config.yaml
n_layer: 10
d_model: 192
n_experts: 128
experts_per_token: 4
d_expert: 64
d_shared_expert: 0
activation: "swiglu"
moe_layers: [0, 1, 2, 3, 4, 5, 6, 7, 8, 9]
router_score: "softmax"
normalize_top_k: true
routed_scale: 2.0
balance_loss: 0.00799
balance_bias: false
router_bias: true
n_groups: 4
groups_per_token: 3
init_std_router: 0.0191
lr_router: 0.00113
n_head: 6
n_kv_head: 2
head_dim: 32
vocab_size: 32000
norm: "rmsnorm"
norm_place: "pre"
norm_eps: 1e-05
positions: "rope"
rope_base: 500000.0
rope_fraction: 1.0
qk_norm: true
attn_scale: 0.177
tie_embeddings: false
parallel_block: false
extras: ["capped logits"]
init: "trunc"
init_std_qkv: 0.0229
init_std_o: 0.0
init_std_up: 0.0229
init_std_down: 0.0
optimizer: "soap_variant"
lr: 0.00642
beta1: 0.95
beta2: 0.98
weight_decay: 0.059
lr_head: 0.0119
warmup_steps: 50
schedule: "wsd"
decay_fraction: 1.0
decay_shape: "linear"
final_lr_fraction: 0.05
batch_tokens: 262144
seq_len: 256
doc_mask: true
train_tokens: 845500000
steps: 3226
dataset: "wikipedia_en"
Below are experts of layer 6 (counted from 0) of a mixture-of-experts language model. Rows are named router (the router's row for the expert), down (a neuron's output weights, with its number) and show model dimensions 0-63. Each number is 128 + 24 x the weight over its row's rms, rounded and kept within 0 to 255.
After each expert's rows: a language model's description of what the expert responds to. This comes from a sample of Wikipedia text that the model never trained on.

# expert 30
router [157 120 100 123  76  93  84 166 149 126 144 157 104 157 150 120 105 102 116 115  67 148 130 144 115 118 144 115 139 146 127 127 135 146 151 122 115 161 138 139 141 117 124 127  85 106 120 151  99 119 173 147 135 142  95 105 142 112 185 129 146 118 104 120]
down0 [113 115 170 138 155 123 153 105 116 142 127 164 130 164 139 112 131 162 120 168  85 107 111 135 107 107 139 116 101 123 155 136 133 107 109 108 128 145 108  83 171 150 147 156 102 142 150 118 145 117 139 147 114 136 137 108 138 127 162 151 110 168  94 132]
down1 [155 150 104  89 165 106 112 126 120 130 130 176 103  83 152  92 118 111 135  87 127  95 147 135 139 110 115 150 100 102 106  95 112 119 175 131 120 110 140 134 112 178 133 102 121 129 102 126 149 140 155 126 199 138 156  95  78 128 129 135 114 119 139 139]
down2 [150 192 139  96 144 188 161 175 144  99 109 143 167  83 128 170 108 120 138 137 124 109 162 165 114 134 100 143  98 126 131 116 148 103 107 168 125 121 108 104 128 111 140 109 115 142 131 133 127 116 133 125 141 137 147 117 128  98 116  91 121 135 139 123]
down3 [143 175  98 118 131 118 163  98 113  93 141 140 109 136 146 146 142 132 111 146 131 129 146 100 129 154 137 142 110  97 115 149 136 102 124 118 144 206 100 130 148 133 114 122 146 111 118 138 130  94 120 146 124  78 129 124  79 140 142 142 171 114 117  99]
down4 [101 127 121 158 111 127 149 138 101 127 131 145 122 151 145 145 114 133 129 124 139  86 184 139 130 124 175 138 124 179  98 136 155 120 161  92 168 123 125 141 110 136 139 131 126 158 124 180 126 149  89 162 153 126 140  95 160 126 174 106 159  95 148 144]
It responds to: Article lead descriptors. Articles and descriptors in opening definition sentences, such as is a commune, a village and former, American, Canadian, oldest.

# expert 3
router [144  99 126 144 122 126 154 131 173  96 133 167 135 138 139 119 118 135 160 111 137  79 137 162 108 150 156 122 121 152 141 144 105 189 150  83  95 161 121 131 127 148 130 112 120 157 103 142 152 124 124 141  96 135 104 160 115  98 129 140 148 112 155 165]
down0 [124 124 147 234  89 139 143 129 134 151 148 145 123 134 155 145 147 155 139 126  76 122 132 176 166 109 129 132 121 115 121 101 122 107 128 100 118 168 104 109 136 131 131  88 163  70 119 117 147 156 139 173 130 121 153 124 171 116  83 125 114 112 120 138]
down1 [120 136 136  98 107 132  95 172 135 147 124 124 170 136  90 147  76 100 106 133 149 141 112 111 122 107 165 122 148 152 108 161 101 168 173  85  99 140 124 113 124 117 164 115 166  97  93 151 146 110  92  97 121 143 115 116  88 131 129  96 138 139 111 150]
down2 [ 70 159 134 178 136 145 108  99 138 133 117 167 114 143 160  90 148 141 153  94 157 146 131 149 139  96  73 153 115 116 119 148  85 108 123  78 120 161 145 131 153 119 147 123 121 103 139  83 109 159 152 128 135 143 137 123 116 102  79 170 136 138 125 131]
down3 [139 146 109 140 124 132  86 115 124 130 114 151 130 119  90 128 130 142 151 126 136 116 115  88 144 150 154 157 129  63 109 122 149 134 147 138 132 160  79  76 124 130 147 125  94 119 105 145 109 161 150 130 112 149 132 151 128 135 107 163  70 157 131 127]
down4 [121 127 129 146  94 108 160  98 160 117 129  58 127 140 188 133 155 128 114 130 121 136 114 135 125 125 167 108 149 129 142  94 193 134 157 117  77 117  87 143 146  97  69 156 151 133 129 129 149 126  90 121 175  92 102 144 131 143 145 107 176 111 117 112]
It responds to: Table pipes, Thai bytes. Pipes and semicolons in football club statistics table headers (League, FA Cup, Other), plus Thai and Indic script byte pieces and hyphens in compounds.

# expert 27
router [135 119 124 131 146 107 105  96 105  99 107 193 175 142 130 138 156 108 156 132  99 103 111 164 106 130  81 176 126 120 164 129 111 141  99 112  97 125 108 140 123 140  80 128 127 136  98 127 171 102  79 110 112 132  89 101 131 139  88 126 171 150 166 116]
down0 [196 130 107 149 106 140 126 158 131 135 148 123 145  92 109 129  89 119 158 132 149 136 165 103 185 152 161 124 135 110  90 145 123  95 134  69 168  81 108 125 143 121 168 125 131 132 160  53 126 131 139 142 144 114  85 129 113 134 104 126 153 121 140 104]
down1 [121 114 106 124 103 157 124  96 153 110 109 131  96 169 137 159 143 154 116 147 151 135  93 153 108 131 100  72  94 160 146 142 133 148 127 149 116 161  51 134 185 111 101 127 141 128 142 136 151 127 137 144 110 123 151 109 117 137 129 152 132 110 145  81]
down2 [110 154 152 156 133 140 124 125 180 159 162 148 166 118 143 127  92 100 138 149 147 169 132 127 116 157 142 137  94 102 113  97 190 115 114 130 159 112 112  92 127 132 135 143 132 173 116 155 148 116 136 149 111 138 142 139 170 131 108  82 163 119 143 115]
down3 [123  99 106 130 157 135 108 117 133  90 129 131 114  98 153 130 128 113 121 167 148 147 116  98  97 117 146 118 140 131 108  99 108 118 171 127 124 102 157 121 117 142 130 114 118 141 150 132 145 177 116 146 116  94 123 103 122 138 143 144 187 142 141 165]
down4 [113 113  96  98 158 120 113 181 108 104 116 107 148 122 111 187 126 105  99 106 121 126 170 144  89 129 116 130 143 106 153  94 145 147  88 125 140 154 140 154 103 175 107 143 130 142 130 145 163  94 133 132  86 111 116  94 175 122 152 133 104 104 129  68]
It responds to: Sports team, place names. Words inside sports team and place names, such as New York Red Bulls, Eastern League, Athletic, New South Wales, Los Angeles.

# expert 25
router [151 153 161 137 155 141  97 130 123 157 115 131  87 113 107 103 178 101 151 156 133 114 154 145 130 118  61 129 144 136 147 116 147 143 119 144 124 102 145 123 119 130  75 120 158 113 142 112 188 122 144 109 110 141 143 162 110 148 152  83 147 126 131 150]
down0 [141 118 130 154 168 146 135 110 145 157 133 136 127 158 108 101 118 172 123 158 151 184  85 171 139 162 112 167 130 119 109 163 143 116 124 148  97 113 106  89  83 127 113 139 118 111 155 151 123 123  98 133  86 192 160 112 130 108 133 169 133 121 107 124]
down1 [ 79 163 129 117 135 123 142 115 116 133 124 120 134 138 125 103 127 108 115 161 169 150 122 184 117 166 123 132 114 139 115 126 147 128 135  71 102 124 161 150 130 157 117 141 126 181 133 159 152 167  89 164 108 114 131 179 175 129 124 146  93 113 127 121]
down2 [ 96 108  85 108  67 178 128  83 152 123 113 132 133  97 144 132 118 136 103  87 100 158 135 105 124 106 132  94 133 158 106 171 117 130 128  79 126 158  91 116 137 115 115 108 103 107 134  72 112 139  99 124 129 120 119 136 133 133 121 115 155 138 129 124]
down3 [187 177  81 135  90 118 124 126 171 108 137 109 143 107 165 124 130 150 162 134 122 114 142 159 135 135 162 144 117 116  87 125 104 157 155 124 123 139 149 120 136 112 102 115 124 147 116 119 126 101 168 150 170 152 164 107  93 157 151  98 149 160 113 146]
down4 [135 116 137 106 136 103 190 130 132 144 150 151 149 125 143  91 123 130 145 141 116 114 100 172  97 129 127 148 123 147  92 103 129 144  89 113 140 140  99  83 111 114 161 114 106 119 112 157 120 115 129 137 127 134 151 125 163 123  96 101 139 129 157 191]
It responds to: First names. Given names opening a person's name in personnel lists, credits and tables, such as Justin, John, Robert, Dennis.

# expert 61
router [106 178 120 131  75 137 113 115  93 118 173 135  92 169 128 180 118 113 132 131  91 113 110 167 142 103  76 122 130  89 147 167 145 101 115 123 122 118 139 149 131 125 104 139 126 170 116 130 156  95 138  70 121  88 121 105  82 172 130 143 110 130 152 120]
down0 [123 194 112  94 144 130 123 153 128 141 140  99 133 118 169 124 105 132 138 109 104 142 155 178 156 156 165  97 126 153 123 105 150 103 145 149 149 146 157 149 107 123 111 118 127 136 122  43 135 141 136 126 110 126 146  89 131 114 127 145 122 102 132  89]
down1 [136 134 117 129 131 126 145 141 161 151 144 100  68 150 120 100 114  91 125 156 120 153 101 138 107 119 170 119 100 118  94  79 171 112 135 101 174 134 129 142 142 118 142 122 127 118 131 135 136 121 176 146 107 132 138 122 177 113 134 160  83 163 108 141]
down2 [100 130  96 144 127 153 142 123  87  75 152 121 127 137 121 140 120 146 162 131 133 176 137  92 131 129 112 141  70 101 123 110 126 117 121  95 121  99 138 102  87 125 120 166 156 125 128 109 135 119 148 144 119 137 149 127 129 140 134 158  61 123 143  83]
down3 [132 125 114  94 153 128 116 117 183 114 136 122 131 165 130 127 127 146 148 165  93 105 128 146 143 177  84 142 107 132 100 112 110 107 115 124 122 105 155 123  80 130 126 102 134 145 112  80 132 131 124 126 155  92 125 112 134 157 149  93 130 152 136  98]
down4 [131 121 157 154 138 143  99  90 182  95 105 118 159 149 132 167 106 108 122 110 139 148 130 111 142 112 118 113 143 124 186 130 153 135  94 113 131 112  96 146 144 125 149  93 113 140 136  91 105 124 126 128 162 124 124 105 160 161 151 133 158 116 123 146]
It responds to: Closing parentheses and years. Closing parentheses and final year digits in year ranges like (1970–1973), years in parentheses like (2006), and closing quotes.

# expert 21
router [126 117  71 136 145 136 117 154 147 160  90 164 100 107 114 118  83 126 135 136 122 152 132 148 113 144 115  87 146 135 103 139  92 132 109 116 147 143 149 112 138 118 111 144 101 119 131 141 116 141 138 107  92 164 127 152 143 115 133 124 139 112 158 160]
down0 [116 158 109 163 152  85 143 104 105 128 151 108 156 180 110  89 124 140 152 151 117 121  97 111 112  95 120 152 124 101 147 143 111  78 151 109 153 100 159 128 128 135 178 121  98 150 122 110 138 152 134 137 114 114 165 106 125 100 141 131 173 115 118  90]
down1 [ 99 136 131  74 132 125  85 141 117 130 147  93 144 134 131 164 132 145 141  90 145 136 125 117 131 152 116  78 146 108 123 140 154 138 150  88 114  92 146 151  82  88 121 124 146 120 104 126 131 120 132 156  97 101 128 174 124 116 101 122 147 123  99 103]
down2 [137 107 104 124  67 151  92 118 121 127 172 128 123 132 126 150 170 130 190 104 151  83 116 116 120 129 124 114  95 145 175 185 127  95 113 101 131 144 132 133 141 112 133 112 151 135  89 133 133 137 100 135 126 129 110 141  77 150 111 135 103 119 156 148]
down3 [154 155 130 151 155 147 142 153  98 136 130 130 136 140 117 121 111  96 142 155 133 128  83 107 138  85  78 133 146  91 110 138 144 106 165 159 127 112 130 142 128 139 122 123 132  83  66 149 116 126 102 161 152 155 122  85 133 104 120 132 131 134 126  81]
down4 [ 62 109 121 145 100 132 119  93 147 142 139 121  99 123 143  90 140 117 127 147 129 130 118 132 132 113 155 129 121 122 123 112 126 120 113 145 146 140 104  74 127 138 116 168 120 143 120 168 100 127 140 100 102 141 129  97 147 127  97 186 112 103 117 158]
It responds to: CJK bytes, infobox dashes. Chinese and Japanese character byte pieces in names, plus line-initial hyphens in infobox lists such as "- Hangul:" and "- Industry:".

# expert 58
router [137 118  87 142  88  83 138 138 138  93 146 171 116 129 123 102 134 171 138 144 137 119 128 133 120 114 144 118 144 142 125 123 163 106 107 112 145 124 161 143 133 106 126 127 113 135  91 131 125 100 135 187 128 121 141  95 118 123 130 140 117 152 120 116]
down0 [127 133 133 101 110 109 127 149 144  96 115 108 171 112 132 136 140 162 140 125 166 150 128 108  93 111 121  70 105 134 131 127 120 112 152 124 172 112  81 110 128 114 132 126 112 157  83  97 170 127 173 143 140 118  94 143 119 143 136 147 125 127 119 120]
down1 [131 137 131 120 100  97  82 131 155 137 138  98 163 118 122 127 121 125 109 141 133 128 122 135  69 122 166 149 153 104 124 202 155 141 126 123 140 131 138 130 124 140 137 147 156 130 118 148 158 138 127 114 135 125 135 138 138 109 122  59 123 135 123 119]
down2 [148  96 121 116 114 118 170 126 114 132 100 138 107 131 119 173 159 127 133 154 162 173  99 102  89 184 159 136 148 150 143 154 133  90 158 126 172 125 126 131 115 104 111 136 101 145 153 137 104 118 126 167 118 126 102  91  98 120 106 123 150 101 133 106]
down3 [124 157 141 101 135 104 142 104  74 182 157 103 107 120 181 164 122 128  86 138 109 106 150 148 165 140 153  98 126 132 134 121 102 151 171 146 119 111 122 129 134 109 154  94 118 105 130 146 136 120 129 135  94 167 139 112  63 108 138 117 129 170 176 105]
down4 [136  70  74 120 134 112 139 108 152 120 101 134 122 108 194 146 172  90 118 140 118 140 127 101 157  98 132 169 145 107 134 109  93 161 112  86 126 110 120 111 115 142 136 162 127 111 127 132 157 107 143 183 118 134 168 122 137 106 127 127 172 117 109 142]
It responds to: Blank space tokens. Standalone space tokens, mostly in empty table cells of election results and lists, also before non-Latin words and LaTeX backslashes.

# expert 15
router [109  59 124 125 132 114 114 152 130  77 140 102 112 131 102 134 138 115 123 117 142 137  79 163 102  99 140 110 155 116 122  98 152 140 185 101 117 149 138 121 113  95 124 176 119 125 145 124 143 120 121 103 107 124 143 143  81 143 131  60 147  95 116 194]
down0 [105 120 114 124 111 170 118 100 136 138 140 155 138 128 140 139 127 118 111 102  90 123 153 126  99 124 124 129 168 127 113 151  98 133 158 123 118 142 191 133 158 153 129 107 133 132  96 119 117 150 131 157 103 101 130 115 113 142 101  87 175 146 165 127]
down1 [121 150 120 116 119 136 117  76 141 133 143 108 150  98 142 136 159 135 149 147  91 113  93 107 116 117 131 163  98 135 113 112 116 113 141 147 107 111 158 104 103  93 149  94 123 132 125  69 162 138 129 103 158  82 155 150 131 128  94 116 123  80 123 163]
down2 [123  80 115 124 135 120 114 132 140 125 135 123 151 124 163 135 127 149 125 124 115 133 129 111 126 153 164 138 132 126 123  72 139  99 168 124 114 143 149 141  76 140  83  98 138 146 113 103 109  80 125  83 147 157 116 147  89 168  55 134 129 117 165 165]
down3 [133 150 146  86  74 128 131 104 124 102  85 142 130 123 112 130 125 132 151 142 107 115 152 134 131 156  78 128 127 118 106 115 135 109 132  78 131 105  84 137 156 133 142 153 164 140 124 107 130 106 118 131 142 101 148  99  92 164 187  98 143 142 128 117]
down4 [110 142 118 126 145 171 136 152 112 137 115 164 142 129  91 125 110 118 129 124 148 141 142 160 119  99 143 102 109 118 145 118 156 147 104 111 173 129 152 124 121 104 153 168 130 131 136 124 152 150 133 132 116  76 133 151 146  81 164 133  98 134  87 164]
It responds to: Proper-name adjectives, award pipes. Capitalized name starters like United, National, Royal, Best, Golden, and pipes after Nominated in award and filmography tables.

# expert 43
router [113 135 132 145 136 117 141 101 115  94 121 162 127 124 164 159  86 114 123 114 133  93 114 120 124 144  97 134 153 119  95 138 141 127 110 103 126 137 121 152 160 123 126 115 139 101 169 129 118 139 111 124 118 154 117 149 137  97 124 147 101 143 175 127]
down0 [129 123  90 107 166 140 128 140 160 135 147 139 153  98 157 144 112 114 127 117 141 179 127 138 171 151 160 144 177  95 129  78 128 137 129 138 114 127 103 109 113 121 120  79 138 138 141 166 153  75 141 139 144 149 121 166 123 140 149  70 127 133 107 124]
down1 [ 91 127 144 158 160 109 134 110 108 121 124 152  82  58 164 144 138 135 118 107  93 166 102  72 165 148 149 148 106 110  88 134 144 129 128 123 142 142 142 108  86 176 168 103 143 152  76 118  79 139 141 143 145 164 127 117 143  99 115 125 114 115 182 100]
down2 [158 165 148  72  76  76 152 107 102 126  86 148 104  85 107 125 139  91 135 115 126  92 151 162 105 190 124 132 138 122 100 111 136 120 136 117 111 114 106 110 120 158 112 104 112 105  79 117 124 104 117 138 183 137  92 128 132 162 116 110 167 124 115 116]
down3 [ 86  99 112 122 175  87 124 149 132 141 122 132 112 113 118  89  61 167 130 120 134 131 101 140 147 149 126 129  94 145 112 142 158  96 129 177 114 105 120 190 133 154 137 124 159 166 122 151 162 177  91 166 119 133 141 140 135  96 117 146  99 140 134 115]
down4 [133 139 137 102 165 117 126 116 148 181 131 145 146 159 136  93 139 136  79 106 125 101 153 136 100  70 148 103 153 159 128 120 128 101 134 115 114 109 104 123 161 155 123 108 109 171 131 142 140 157 153 131 154  82 110 109 109 120  96  92  73 117 100 109]
It responds to: Sports table headers. Separators between abbreviated column headers in league and stats tables, such as the pipe or semicolon after D in Pld W D L; also the words late, early, later.

# expert 7
router [166  94  96 165 125 135 149 147 170 152 163  76 168 115 128 120  94 134 128 114 118 137 141 131 163 144 174 149 132 103 150 152 138 129 109  92 123 143 172 126 146 145 104 115  71 128 142 127  60 120 153 182 129 104 146 121 144 127 117 109 161 115 135 149]
down0 [144 143  86 146 101 154 137 102 132 106  90 152 153 109 149  97 125 144 134 136  96 108 129 139 124 134 157 171  88 124 117 125  98 119 137 103 113 156 146 138 147 130 123 118 109 108 201 147 123 166 124 151 105 114 116 172 127 121 185 100 142 106 116 130]
down1 [120  95  81 129 120 132 139  99 144 136 120 171 123 151 140 177 121 146 127 124 113 146 153 138 117 118 131 142 127 108 126 160 191 107 120 171 151 126 129 147 145 140 147 152 163 158 115 127 123 108 105 110 125 175 136 135 189 166 145  86 124 131 113  95]
down2 [177 110 148 103 111 125  68 150 131 115 116 121 135 110 140 107 161 108 129 122 145 123 134 110 105 130 124 148 193  93 106 171 142 103 162 128 125 110 132 132 104  80 111 116 140 118 106 118 130  73 126 121  98 105 126 139 116 119 120 110 106 159 134  99]
down3 [142 165 138 136  97 123 157  73 153 147 165  88 145 126 110 137 134 105 114 129 144 111 126 136 131 132 144 113 137 159  82 154  74 127 135 118 125 135 140 131 117 145  95 111 136 159 149  92 137  98 147 148 105 107 151 117 125  95 100 156 130 126 156 142]
down4 [114 123 110  90 152 120 134  92 141 100 114 128 176 131 147 108 151 106 122  90  97 150 151 128 122 153 150 120 118 108 139 155 102 123  78  93 162 156 114 154 111 108 157 164  72 126 119  96  94 157  95 137 157 142 127  98  85 119  99 169 118 148 126 118]
It responds to: Table row pipes. The opening pipe of a new table row right after a line break, especially in chart, election and country tables; also separator rows like |---|.

# expert 4
router [109 131  86 104 158 144 125 124 119 139 121  91 154 106 154 132 144 129 108 115 127 110 149 136 154 143  95 110  94 105 145 148 107  97 109 101  75 123 154 131  94 135 102 173  84 127 140 112 110  95 105 168 116 140 137 116  80 130 133 101 145 123 119 136]
down0 [148  90 143 155 103 159 137 116 129 171 106 148 156 116 129 105 162 115 111 163 151 157 120 112 122 116 122 111 107  98 114 152 144 127 131 125 108 149 157 135 147 105 145 122 141 177 167  98 146 123 175  99  87 101 122 112  88 127 121 154 119 131 102 126]
down1 [150 137 169 145  95 133 114 128 167 168 156 161 148 184 104 114 111 122 102 163 135  96 143 127 142 125 143 121  99 117 136 105 134 142 137  89  60 144 120 147  88 128 100 123 122 169 146  91 123 151 106 105 144 131 163 134 147 132  98  99 120 121 158 139]
down2 [153 140  93 116 150 114 145 107 159  93 125 107 150  84 135 126  87 102 170 125 124 149 136 102  97 114 126 138 131 123 150 143 114 141 142 132 135 100 103 131  90 124 128 156 144  83 105  97 114  97 148 144 146 149 174 146 103 171 151 153 158 165 178 127]
down3 [166 130 119  97 125 137 144 123 129 152 111 103 110 158 135 176 123 148 131 148  99 138 110 135 100 130 104 174  94 142 148  96 153 178 100 140  86 149 118 133 156 101 127 129 126 114 139 135  84 147  77 117 115 109 123 121 148 114 115  90 124 157  81 106]
down4 [119 119 101 110 163 129 146 106 129 123 136 132 182  89 134 122 132 175 120 103 126 133 107 118 111 125 199  95 129 110 155 135 163 152 105 148 133 137 129 179  99 123 196 117 119 145 124 174 162 149 139 148 100 139 176  49 138 138  82 129 140 143 108 156]
It responds to: Modals and infinitive to. Modal verbs and infinitive to or not before a verb, as in would be, can praise, able to make, Did not advance.

# expert 45
router [143 143 145 135  82 153 129 108 156 129 160  97 130 163 175 164  80  98 130 148 148 149 100 143 155 125 112 116 142 162 149 127  78 110 137 113 100 104 134 160 112 116  98 138 132 125 130 126 128 178 120 151 124 145 137 112 111  96 142 148  80 150 130 128]
down0 [104 147 139  76 149 122 133 141 121 145 132 105 177 101  85 126 132 157 163 168 126 167 175 108 110 128 133  96 146 149 136 134 122 178 153 175 149 106 119 110  88 136 134  89 138 114  80 116 115 118 152 177 148 149 143 117 133 153 118  91 119 112  94 107]
down1 [190 128 119 209 141 113 100 115 144 148  93 119 156 140  88 167 130 133 127 153 130 127 153 125 153 165 134 128  79 154 164 131 129 147 171 128  87 109 140 123 133  71 134  93 117 152  83 125 149 143 144  87 105 120  95 110 153 136 139 121 147  78 157 110]
down2 [119 106 155 136 140 127  81 155 109 124 131 140 115 113 130 111 119 163 143 134 114 184 128 157 142  96 121  95 108  81 146 122 201 118 140 119 140 111 108 125 110 115  92 157 175 132 155 114 150 125 141 140 102 177 101 135 139 127 111 188 147 164 131 105]
down3 [ 47 149  98 116 140 113 180  79  93 153 138 117 119 138 119 144 134 114 108  98 165 128  85 127 136 108 185 135 136 108 126 110 150 116 158 129 119 159 121  96 138 133 155 140 153 123 142 154 162 124 123 119  80 125 109 146  93 133 175 139  90  74 134 137]
down4 [129 144 107 153 126 121 142 139 134 120 145 108 115 145 177 147 133 125 142 105 144 147 108 127 119 153 142 109 152 111 108 124  87 155 141 127 131 107 119 134 141 121 107 128 136 160 107 148 109 113 147  91 164 143 164 104 126 103 114 101 145 112 130 120]
It responds to: Word-final pieces, taxon endings. Final word pieces of rare names, especially Latin taxon endings like -idae, -atus, -hora, plus LaTeX braces and transliterated script pieces.

# expert 34
router [122 191 154 185 136 135 106 137 163 122 172 100  76 126 109 112 121 120 155 141 139 140 124 129 166  94 116 151 113 134 137 112 158 116  99 122 103 124 148 131  91 120 159 130 100 149 127 115 166 110 119  87 136  92 143 174 102 171 153 131 149 114 180 145]
down0 [107 100 125 151 125 114 129 127 119  82 121 106 181 159 122 146 123  83 102 127 144 105 133 132 133 100 153 101  72 106 146 149 104 163 107 148 146  88 122 161 103 176 141 121 129 114 165 127 105  97 170 124 147 113 168 132 123 133 171 131 133 133 150 121]
down1 [129 122  95 149 156  92 105 112 129 139 123 132 170 145 121 100  73 169 140 121 153  99 127  92 120 146 167 114 112 146 112 101 140 121 139 114 162 142 106 129 155 131 103 146 164 138  81 177  90 151 146 112 137 153 134 130 150 156 115 135 120 175 142 101]
down2 [134 111 122 126 123 143 129 143 126  92 159 139  91 137 119 135 141 111 111 116 122 122 115  98 168 116 155 146  78 101 138 113 143  95 139 123 114 130 161 157 109  79 134 145 102 110 102 123 110 128 104  91  83 102 108  99 105 148 171 159 163 149  98 165]
down3 [111 141 108  64 139 107 117 121 135 119 137  94 121 142 123 176 137 167 139 171 109 116  99 112 130 136 107 157 124 106 114 100 121 113 108 128 133 122 171 162 110  91 155 130 108 134 134 140 150 143 124 135 175 118 120 132  70 135 111 127 131 135 117 131]
down4 [125  86 115 121 128 104 122  73 111  77 132 121  95 141  99 141 152  95 111 100 112 146 136 120 174 117 145 141 143 154 145 132 117  59 115 137 154 145 138 144 129 142 157 163 116 126 175 115 117 117 132 168 153 110 120 112 100 126 120 155 129 156 142 140]
It responds to: Sentence-ending periods. Sentence-final periods, quote-periods and line breaks in running prose, plus closing == of section headings such as ==Awards==.

# expert 12
router [ 97 186  84 120 129 143 135 151 102 128 101 107 143 124 157 105 137 144  99 115 116 130 112 109 155 137  89 125 121 117 140 148 115 145 162 123 116  98 136 111 128 178  79 115 103  92 136 109 102 108 149 154 117 121 158 161 129 125  86 107 121 161 147 126]
down0 [ 98 123 118 188 146 134 154 145 146 129 160  88 108 107 134 148 123 117 102 154 106 143 113 125 131 119  92 116 119 142 145 140 128 105 141 161 136 116 125 162 130 167 124 102 133 161 110 115 117 116 125 111 122 125 121 107  90 126 105 108 109  74 153 101]
down1 [ 98 106 167 169 108 111 150 106 131 125 144 144 136 118 105 167 163 116 124 142 126 130 128 141 121 130 120 169 100 126 102 163  98 128 121 117  99 117 153 138 127 130 129 169 135 144 155 134 156 104 143 103 143 138 118 127 138 112 170 138 151 135 112 119]
down2 [119 134 136  97  64 152 113 119 124 152 118 104 129 102 111 135 125 139 122 158  91 129 132 113 113 130 183  85 152 124 156 135 141 126 102 128 114 143 134  96 101 118 146 128  58 112 117 133 120 127 179 111 111 184 159 139 109 103 162 178 170 124 135 107]
down3 [118 135 117 149 129 111 104 115 144 118 122 145 154 139 163 130  95 102 102 148 106 116 144 146 157  97 119 124 101  87 122 133 151 128 184  97 116 134 121 137 116 128 138 108 193 118 124 122 147  97 125 143 130 145 118 140 101  84 175 149 113 181 109 151]
down4 [158 182 133 126  97 109 114 122 126 129 101 115 117 119 111 157 153 106 102  96 156 137 130 119 117 174 120 114 142  83  75 106 121 101 108 120 108 110 141 148  97 146 108 169 162 145 132 157 126 123 158 160 128 132 103 134 112 115 131 121 146  91 145 133]
It responds to: Prepositions after verbs. Prepositions and infinitive to following verbs in narrative prose, such as fall to, come to, won via, strays into.

# expert 50
router [100  97  87 146 118 146 128 107 142 130 178 105 150 108 151 150  98 140 139 163 108 155 103 145 112 122 130 173 151 146 160 133 174 127 168 158 131 140 138 144 109 126  99 177 149  93 122 158  78 114 124  87 126 132 115 158 141 131 140  85 170 126  91  95]
down0 [121 181 128 136  97 135 121 140 149 146 135 119 168 135 176 121 143  98 104 112 131 173 151 140 136 139 122 109  95 174 172 113 132 130 111 101 117 123 146 160 229 110 103  99 121 168 156 112 100  78 119 106 139 103 145  83 134 113 118 121 128 150 102 128]
down1 [114 136 192 121 137 154 130 124 121 139 116 127  97 140 126 147 157  78 165 166 127 121 119 145 122  91 102 151 114 149 145 192 120 133  90 138 120  75  89 109 133 113 129 145 135 131 113  96 189 126 143 105 104 165 138 121 124 147 110 137 146  86 147 184]
down2 [149 121 108 174 127 148 107 120 131 120 115 174 139 110 121 143  98 145 143 151 146 124 121 157 150 127 155 129 125 122 128 113  89 146 126  79  99  92 147 141 143  96 176 154 141 116 163 142 142 132  97 137 145 137 164 114 133 134 101  90 152 114 156 144]
down3 [130  86 110 122 119 126 135 110 134 151  94 115 109 155 114 134 153  81 110 177 152 111 119  81 146 129 115 116 120  88 109 116 124 156 119 148 101 154 121 103 120 144 129 114  96 111 144  93 104 131 127 141  89  80 139 126  93  97  97 106 140 136  73 155]
down4 [157 134 152 142 125  91 120 113 157 128  78 132 116 182 167 117 191 105 183 153 165 110 129 126 135 131 137  96 123 120 103 145 115 150  89 109 108 165 146 136 102 116 143 137 133 152 127 126 129 133 119  70 126 144 117  97 143 110 142 135 114 140 138 114]
It responds to: Quantity words. Numerals and quantifiers before a plural noun or "of", such as two, several, many, some, a few, a number of.

# expert 18
router [ 99 145 120 101 155 129 149 111 112  80 122 105 108 148 117 146 142  98  99 149 132 127 140 132 108 140 154  87  94 105 118 169 162  97  93 121  87 139 122 143 102 103 112 156 124 147 105 114 127 152  91 120 114 126 155 117 156 104 106  94 151 125 104 143]
down0 [124 153 121 151 103 124 106 158 137 160 172 129 149 126 158 110 121 134 133 128 154 121 122 161 106 160 127 114 115 137 142 152 149 142 139 101 128 137 153 111 109 141 126 117 112 157 152  96 153  82 148  97 155 125 110 130 124 155 128 147 101 110 144 137]
down1 [130 133 151 160 124  82  90 143 130 117 143  93 126 102 118 121 121 122 112 104 135 109 166 133 151 182 150 105 133 123 110 106 130 133 131 123 126 155 116 148 114 101 114 130 151 162 126 118 116  48 118 146  96  89  93 122 131 120  91 149 163 103 161 118]
down2 [129 111 103 122 187 141 127 139 134 125 125 110 145 134 124  82 189 136 135 153 113 124 109 100 165 150 167 129 149 164 146  87 114 146 148 150 123 109 160 151  67  86 124 139 111 110  94 134 128 138 142  76 100 110 127 140 160  95 119 103 136 188  98 125]
down3 [142 159 142 133 128 136 108 118 161 114 124 188 123 133 142 128 151 137 133 138 128 187 113 160 167  90 166 116  92 100 121  66 148 157 107 155 140 163  94 149 170 117 104 136 126 155 124 156 135 111 144 133 152 120 147 117 155 149 140 132 138 109 103 126]
down4 [152 132 124 147  81 152 131 142 118 127 156 150 102 140 119 145 131 132 120 113  98 155 117 134 108 191  96 138 172 159 141 102 161 119 101 129 103 115 127 108 117 149 114 140 166 123 107 111 136 127 144 126 152 134 170  69 131 126 110 131 162 139  86  87]
It responds to: Subject pronouns and auxiliaries. Sentence-start subject pronouns and perfect auxiliaries like He, I, She, has, had, have, plus capital I starting surnames like Idle.